Weights of a small mixture-of-experts language model, trained from scratch on English Wikipedia.
Training: a variant of Muon for the experts, 651M tokens, 4970 steps.
Below are experts of layer 9 (counted from 0) of a mixture-of-experts language model. Rows are named router (the router's row for the expert) and show model dimensions 320-383. Each number is 128 + 32 x the weight over its row's rms, rounded and kept within 0 to 255.
After each expert's rows: "gets" lists some tokens that make up at least twice as much of what it gets as of all text; "raises" lists some tokens whose logits its average output raises strongly, later layers aside. This comes from a sample of Wikipedia text that the model never trained on. Tokens count by the router's weight.

# expert 46
router [117 134  87 178 127 140 125  73 150 164 137  95  83 160 120 131 134  86 102 172 151 111  90  84 152 153 100 112 132 172 109 115 129  94  98 110  95 178 165 107  95 106 116  94 171 125 155 123  81 170 135  84 109 107 114 128 146 137 151 106  89 117 123  80]
gets: "0", "1", "l", "\n", " under", ")\n"
raises: "ites", "so", "m", "par", "-sp", ".\""

# expert 27
router [114 158 126 106 107 166 133 127 167 123 109 105 102 141 173 100 148 142 122 129 185 105  62 157 176 134 140 103 121 151  80 162 112 113 118 133 144 140 149 132 144  98  92 144 190 106 209  85  93 169 179 126 109 107 142 153 186 106 163 142 126  83 143  99]
gets: " January", " October", " March", " December", " September", " August"
raises: " ", " or", "/", " B", " A", " one"

# expert 10
router [136 108 135 142 137 149  96 113 146 136 139 151 138 112 125 138 131 141 123  82 173 151  98 123 126 162 140  88 135 141 142 139  96  91 132 151  97 152 131 110 127 147 131 114 212 170 152 140 160 109 159 143 150  99 186 125 130 103 108 117  68  98 176 109]
gets: " –", " -", "–", " =\n\n", "\n\n", " for"
raises: "The", "T", "Par", "An"

# expert 44
router [131 113 136 147 151 163 141  94  95 141 115 105  86 139 150  94 142  96 149 126 127 178  89 124 105  69 141 148 122 168 111 109 115 121 116  54 119 133 172 146 127  80  78 145 134 144 102  70 142 150  98  84  84 133 167 106  81 114 128  97 123 113 131  74]
gets: "'s", " his", " her", " their", "'", " its"
raises: " own", " mother", " father", " daughter", " childhood", " ability"

# expert 37
router [105 126 119 104  83 164 114  48 143 122 188 119 100 154 186 122 139 141  68 111 126 119 128 131 127 149 192 111  83 135 113 148 112 113 117 136 110 142 170 186 103 105  98 161 138 106 156 106 120 128 137 159 117  77 162 145 144 132 169 150 106 103 124 129]
gets: " and", " of", " to", " by", " with", " for"
raises: " the", " their", " a", " its", " other", " various"

# expert 53
router [146 144  85  90 117 151 145  67 165 168 149 110  77  96 129 138 143 192 125  91 141 115 119 110 166 141 200 120  88 214  64 118 110  71  59  91 147 168 122 121  71  98  57  87 153 160 107 124  99 193 162  84 100 100 100 148 146  89 122 129  88  94  93 117]
gets: " United", " other", " North", " South", " city", " such"
raises: " parts", " bodies", " areas", " American", " British"

# expert 32
router [113 108 112 154 165 163  63 134 122 135 125 158 144 137 137 116 102 138 109 127 115 181  89 110 103 106 161 128 145 171 136 182 100 127 117  92 129 165 144  83  88 126 166 127 123 101 116 118  45 139 129 147 107 123 173 165 127 100 193 103 140  94 154 103]
gets: "al", "it", "in", "el", "il", "ar"
raises: "ake", "ady", "ock", "ocks", "iva", "ored"

# expert 48
router [189 171 105  98 145 122 154 109 130 136  97  67 140 141 124 121 122 136 135 129 151 141  67 168 179 137 159 129 137 165  98  80 101 105  98 112 119 120 161 141 136  58  76 139 203 107 168  87 134 142 139 105  91  82 175 112 168 117 106 129 112 125 130 138]
gets: ":", " |", "°", " A", " called", " as"
raises: " ", " \"", " No", " The", " A", " V"

# expert 15
router [126  94 106  71 158 120 166  83 121  86 107  97 120 148 161 135 109 126 142  86  91 114  79  94 123 153 143 145 138 179 100 161  55 104 100 101 152 160 149 140  98 128 113 121 120 114 163  78 141 165 140  68 125  60 124 136 157  94 146 114 117  90 129 115]
gets: "-", "–", " •", " years", " −", " ="
raises: " Total", "go", " Years", " ", " Owner", " Plan"

# expert 39
router [169 121 128  98 142  91 142 105 131  86  92  98 145 174 131 144 144 134 186 140 154 115 121 158 120 103 156  89 147 142  91 202  60 133 100 105 143 156 185 177  83 104 168 131 199 137 179 131  90 143 124  58 109 101 145 135 101  90 184 111  79 142 172 140]
gets: "20", "19", "18", "–", "17", "16"
raises: "25", "26", "24", "23", "22", "14"

# expert 24
router [125 125  88  97 136 112 123 117 106 161 136  96 109 131 180 128 173 139 122 124 120 140 165 184 146 163 157 120 136 122 165 131 129 116  41  80 104 184 169 163  78  55  74  97 199 174 169  84 137 140 125 134 120  62 183 133 101 129 173 164 155  80 138 126]
gets: " U", " St", " ", " No", ".S", " no"
raises: ".", ".-", ".,", ".\"", ".;", ".:"

# expert 28
router [152 150 153  98 147 117 166 120 163 168 146 149 100 145 198  95 121 121 132  91  99 151 109 160 148 128 147 119 102 145 141 141 124 113 120 140 116 190 178 163  96  71 101  66 104 171  95 127 119 194 141 116 157 110 140 145 132 129  92 150 121 121 157  86]
gets: ".", ".\n\n", ".\n", "==\n", ").", "\"."
raises: " However", " Despite", " Additionally", " There", " Although", " During"

# expert 60
router [138 143 135 133 118 114 126 119 131 205  93 117 129 140 123 100 207 130 145 117 143 126 140 131 151 135 168 106 144 121  55 204  93  71  91 121  95 161 134 119 105  94  63 142 127 120 169  76 102 180 121  90  89  97 182 119  98 113 177 151 151 122 161 102]
gets: "y", "k", "b", " K", "10", "n"
raises: "′", "′N", "sc"

# expert 14
router [142 128 106 114 109 128 175  83 117 149  97 145 110 129 165 102 123 133  81  85 122 122 111 105  84  86 157 107 132 179 166 108 111  68  67  93 101 159 146 150 124 127 126  83 174 135 191 109  90 145 139  96  59  77 146 110  77 103 168  88 146 127 177  78]
gets: " |\n", "\n", ")\n", " based", "|---|---|---|---|\n", "|---|---|---|\n"
raises: "|", "|---|---|\n", "uct", "|---|---|---|---|---|\n", "Sources", "|---|---|---|---|---|---|\n"

# expert 34
router [166 120 106  89 102 183 146 106 116 194 154  96 127 137 152 115  81 143 102 120 190 165 148 121 145 160 117 130  90 125 131 143  45 135 123 106 160 118 164 128 136  94 154 157 160 134 174 133  72 155 122 101 112  89 157 179 142 142 133 122 145 134 151  87]
gets: " C", " P", " T", " S", " K", " H"
raises: "ear", "oss", "ourn", "ooth", "ound", "ees"

# expert 8
router [119 119  71  50 146 120 167  72  96 204 168  84  92 122 163 113 126 133 146 134 189 128 150 139 137 157 144 115 152 160 107 171  97 172 123 117 157 119 132 159 150 108 124  85 162 115 184 118 104 155 133  92 106  55 185 153 161 140 150 132 118 144 151  52]
gets: "0", " —", "%", " USA", " States", "1"
raises: "ician", "ipp", "ario", " Nations", "ico"

# expert 33
router [129 119 102 106  78 145 151 133 211 138 118  79  97 128 151 107 124 108 149 137 204 159 119 125 136 149 189 176  97 129  85 130 117  53 105 135 102 163 130 126  71 131  93 115 137 171 154  88 118 128 157  86 116  93 117 159 117 160 156 100 143  85 142 121]
gets: ",", ")", ".", "),", "]", ".,"
raises: "hips", "hip", "ician", " background", " "

# expert 45
router [153 115 121 156  94  94 153 127 108 177 124  90 124 144 153 136 140 104 139 142 102  99 120  87  84  98 108 156 152  77 132 166 112 109 102 110 119 193 145 106  80  70  97  63 106 125 126 119  82 181 115 113 148 101  92 138 163  87 169 129 156 103 165  74]
gets: " that", " which", " who", " this", ",", " where"
raises: " they", " he", " it", " she", " this", " the"

# expert 21
router [155 148 167 111 128 116 106 100  91 145 123  94 111 144 139  58 143 121 116 125 177  87  94 102 181 125 164 120  88 147  91 161 122 108 132  98 133 155 162 180 132  83  62 135  90 121 188 126 139 114 134  79 187 100 136 187 119 155 164 102 118 138 147  21]
gets: " in", " on", " of", " at", " from", " to"
raises: " the", " a", " an", " his", " ", " their"

# expert 63
router [109 134  97  98 127  92 128  36 156 115  87 116 140 137 138 155 147 141 115 115 179 103  90 126 169 143 156 122 110 137 115  94  73  80  48  66 122 127 131 152 160  72 132 114 112 116 186  90  92 148 128 143  81 113  88 178 127 101 122 118 100 148 127 106]
gets: "en", " ", "ch", "ed", "sh", "n"
raises: "ize", "ress", "ail", "rons", "ax", "aro"

# expert 5
router [165  98 116 125 131 117 124 102 135 138 130 112  90 140 131  89 131 128 141 116  96 137  54  63 128 136 135 100  89 130 105 153  98 100  60 109  80 138 134 103  92 120 152 101 163  98 155 127 113 147 112 145  61  80 100 148  60  45 145 125 118  96 169 106]
gets: "\"", " /", "}", " announced", " said", " Total"
raises: " they", " that", " (", " in", " the", " of"

# expert 50
router [151 163 101 112 138 119 202 111 118 177 168 129 124  97 124 139 110 153  95 124 173 149 128 117 118 107 146  86 113 109  81 145 102 108 112 124 168 164 120 115 102 119  87  95 156 128 150  89 101 119 116 105  96  67 204 152  93 119 121 130 149  91 107  70]
gets: "-", "–", " by", ":", "|", " named"
raises: " Conservation", " Interactive", "est"

# expert 35
router [149 125 123  68 163 148  92 104 121 132 135 125 140 102 129  97 132 148 101 109 115 169 133 139 157 157 108 121 105 129  38 175 106 151  95 128 125 152 149 154 123  98 147 140 208 163 147 167 144 137 107 109 153 100 161 157  92  97  87  97 128 136 118 143]
gets: "|", " |", " West", " East", " South", ";"
raises: "ibility", " ", " vs"

# expert 56
router [148 141 144 155 110 122 112  83 135 146 197  98 119  91 154 141 173 113  53 127 174 136 122 100 158 136 148 108 137 109 119 141 126 138 125 136 128 151 155 149 126 125 103 138 136 108 113 105  68 115 172 105  85  96 175 207 129 116 152  95 125  68 113 130]
gets: " In", "In", " in", " during", " until", "–"
raises: " the", " his", " their", " ", " mid", " those"

# expert 19
router [182 108 117 102 122 159 130  92 100 158 142 143 123 162 126 135 187 125 143 117 136  63 122 108 147 164 181 112  91 203  75 182  85  99  96 133  98 180 150 163 151  88 105 138 111 163 127  69 120 146 156  96 106  92 171 161 129  61 148 113 123 114  98 102]
gets: "10", "3", "1", "2", "4", "6"
raises: ".", "1", "8", "2", "9", ","

# expert 42
router [152 138 123  80 117 172 112  59 129 154  96 133 120 149 144 129 163 137 109 140 126 172 161  90 193 159 172 130  94 173 118 169 117 137 136  50 126 157 109 128 128 105  90 164 136 155 131 128 123 160 156  75 136  70 157 200 102 116 215 128 129 146 163 119]
gets: " |", "==", "===", ";", "====", "″N"
raises: " Prop", " ", " <"

# expert 6
router [149 124 140 134 156 132 108 120 150 166 154  86  69 160 126 111 178 118 119 140 166 102 126 153 167 163 126  86  83 114 121  72 123 105  96 128  72 129 169 120  76 102  54 155 177 132 128 114  93 186 130  82  85 116 122 157 129 118 177  98 188 106 127  79]
gets: " ", " $", " €"
raises: "13", "11", "30", "12", "16", "31"

# expert 22
router [181  85 152  71 160 186 114  75 127 174 102 144 119 163 106 105 126 146  91 110 181 118 102  82 117 140 182  90  66 209  83 154  81 139  87  94  78 110 139 122 125  89  98 169 213 146 164 100 115 176 160 138 174 100 139 116 137 116 126 128 131 112 107 126]
gets: " was", " is", " were", " are", " had", " has"
raises: " a", " an", " the", " one", " to", " not"

# expert 23
router [127 137  92 121 117 167 113 102 199 150 156  89 128 130 158 119 155 113 135 108 152 132  86 113 105 156 119 131 104 136 135 133  75  70  58  83 123 170 134  90 108  80  38 151 167  65 160 129  31 157  91 116 124 125 157 185 145 125 133 121 127 123  88  80]
gets: ",", ")", "),", "\",", ";", "\""
raises: " though", " while", " although", " which", " but", " however"

# expert 26
router [208 216  88 108 131 135 176  90 182 178 144 113  83 152 166 114 170 144 107  98 111 171 159 116 141 167 127 114 122 152  90 177  73  83 154  61  99 116 158 174 144 117 129 163 159 122 171  53 117 143 128 116 143  73 144 152 120 135 114 149 144 113 138 124]
gets: " he", " He", " also", " but", " she", " it"
raises: " had", " att", ",", " won", " released", " committed"

# expert 1
router [137 124 141  93 118 122 148  63 129 137 102  90  73 134 195 117 124 156 116 137 179 146 138  90 123 135 176  92  88 167  82 136 107 137  84 110  98 192 196 184 101  41  63 121 144 117 129 121 105 147 105 119 109 121 145 159 118 112 143  95  75 113 121 135]
gets: "us", " it", "is", "es", "ia", " there"
raises: " (", "ks", "p"

# expert 59
router [117 176  70 128 204 114 119  88 105 152 109 105 116 136 195 141 130 150 122  24 157  98 118  57 155 120 113 162 133 142  98 117 117 124  71  91  86 152 170 114 103  82 103 104 205  95 155 139  91 143 116 101  89 109 168 172 126  91 202 111  79 132 151 132]
gets: ";", "z", " more", ");", " —;", "\";"
raises: " |", " —;", " –;", " N", " |\n", " "

# expert 25
router [126  94 127 116  90 147 112  67  98 147 109  82 106 121 166 120 153 125 114 138 178 177 115 122 126 141 146 120  88 126  88 136 104  85 127 111  84 166 144 128 119 125 124 152 187 134 163 167  65 145 147 112 116  79 184 147 143 107 144 127  96 148 178 110]
gets: " ", "app", "19", " App", " football", "50"
raises: "ious", "ories", "umn", "ological", "eal"

# expert 0
router [119 117  52 133 111 135 153 109 118 161 124 115 109 123 143  91 157 112 128 112 122 126 133  95 132 130 184 121 106 163 124 129  71  79  85 114 129 152 145 106 104  89 110 103 180 121 163 101 139 159 152 105  99  95 158 161  96  85  99  95 129 132 166  73]
gets: " ", "–", " —", "2", " +", " −"
raises: "ode", "rag", " Athens", "ourt"

# expert 62
router [113 118 168 107  76 151 151  92 186 192 138 127 113  98 202 142 181 119  98  99 132 141 101  91 141 114 158 119 109 154 186 180 110 117  81  93 109 105 137 116 111  46  88 118 232 113 194 120  87 228 125  96 132  84 139 118 114  31  70 129 127 139 152  66]
gets: " (", " =\n\n", " ", "(", " [", "(s"
raises: "B", "M", "H", "J", "with", "later"

# expert 7
router [ 86 100 109 130 106 110 127  65  97  95  91  51 156 101 164 118 107 107  88 160 116 137 140 119 147 122 134 126  70 177  69 165  60  58 119  71  93 203 146  85  96  72 132  99 224 189 153 126  97 122 178  82 111  99 140 125 129 149 129  96 125  71 136  92]
gets: " to", " not", "o", " would", " can", " I"
raises: " close", " follow", " take", " be", "ices", " make"

# expert 61
router [128 137  91 120 118 101  92 147 101 105 161 119 109 169 137 170 137 120 149 109 186 140 121 154 171 132 178  38  99 154  83 142  70 119 118 101  83 189 181  74 119 108 115 103 151 127 132 117 101 172  80 104  44 123 200 154 142 118 133  95 139 147  92  83]
gets: " as", " after", "as", " out", " became", " As"
raises: " a", " well", " an", " part", " the", " one"

# expert 38
router [109 118  90  97  74 120 164  40  93 111 102 122  53 133 143 149 136 122 104 114 144  81  83  84 158 135 197  57  79 195 136 155  95  86 103 173 157 143 140 176 153  92 113 160 159 171 120 118 108 185 113 110 109  86 124 147 150  83 209 129 103 116 134  95]
gets: " m", " ", "m", " D", "d", "g"
raises: "uck", "rip", "iam", "ack", "well", "ug"

# expert 52
router [ 80 109 127 115  99 121 188 110 105 188 121 135  75 115 161 113 138 154 119  75 129 167  93 113 143  92 131 141 118 155 112 128 118 125 117 111  91 125 149 127  88  77  99 105 162 116 138  91 127 178 152 121  79 102 190 161 154 144 107 117 141 115 132  78]
gets: "08", "16", "14", "11", "13", "24"
raises: " |", "–", "^{[", "—", ";", "\n"

# expert 4
router [117 135 119  68 135 145 100 139 141 186 131 112 124 174 168 166 152 119 143 112 147 142 122 160 118 125 161 132 135 144 101 140 123  73  99  88  73 140 119 139  28  81 103  76 144 111 138  57  65 175  97 130 130  73 158 144 114 172 139  93 123  98  97  98]
gets: "0", "00", "%", "5", "7", "6"
raises: ".\n\n", " (", "/", " |", ".\n", ";"

# expert 12
router [ 95 165  41 142 135 159 102 105 183 191 121 106  84 164 174 162 146 139 102 117 137 152 122 130 158 167 114  97 112 153 105 115 111 100 126 121  91 184 129 155 142  77  42 120 111 124 132 148  82 197 109 126 119  67 128 150 155 132 167  98 128 132 113 140]
gets: "\n", " \"", "\n\n", ".\n\n", ")\n", " |\n\n"
raises: "-", "===", "M", "|", "V", "A"

# expert 30
router [117 149 102  75 154 160 157  97 136 158 161  96  95 114 158  73 179 165 150 124 149 148 136 108 139 136 149 156  68 180 126 102  94 116 124 129 100 151 133 117  95 106 118 131 149 140 187 100  88 188 111  64 110  71 123 127 143 104 117 141 127 106 123 162]
gets: " O", " A", " E", "a", "A", "ri"
raises: "ye", "ks", "ates", "ble", "ft", "els"

# expert 31
router [162  94  32  88 123 168 152 117 138 159 116  96 103 161 182 128 130 168 150 148 122 149  79 132 142 134 133 123 136 168 112 169  93 125 127 137 134 154 134 144 130  78  87 132 100 115 188  86 106 130  71  95 108  97 143 162 110  68 161 101  89 145 160 124]
gets: " one", " ", " two", " all", " three", " most"
raises: " of", "-", " other", " can", " in", " may"

# expert 13
router [124 149 117  71 103 139 116 160 140 146 164 103 101 164 161 118 156 161 103 119 169 154 123  80 146 118 173 129 122 123  91 160  47  80 119 126  96 148 150 149 149  83 110 113 171 154 125  62 111 199 104 111 191  62 171 170 127 109 117 110 135  97 139  71]
gets: " the", " a", " The", "The", " an", " A"
raises: " same", " whole", " majority"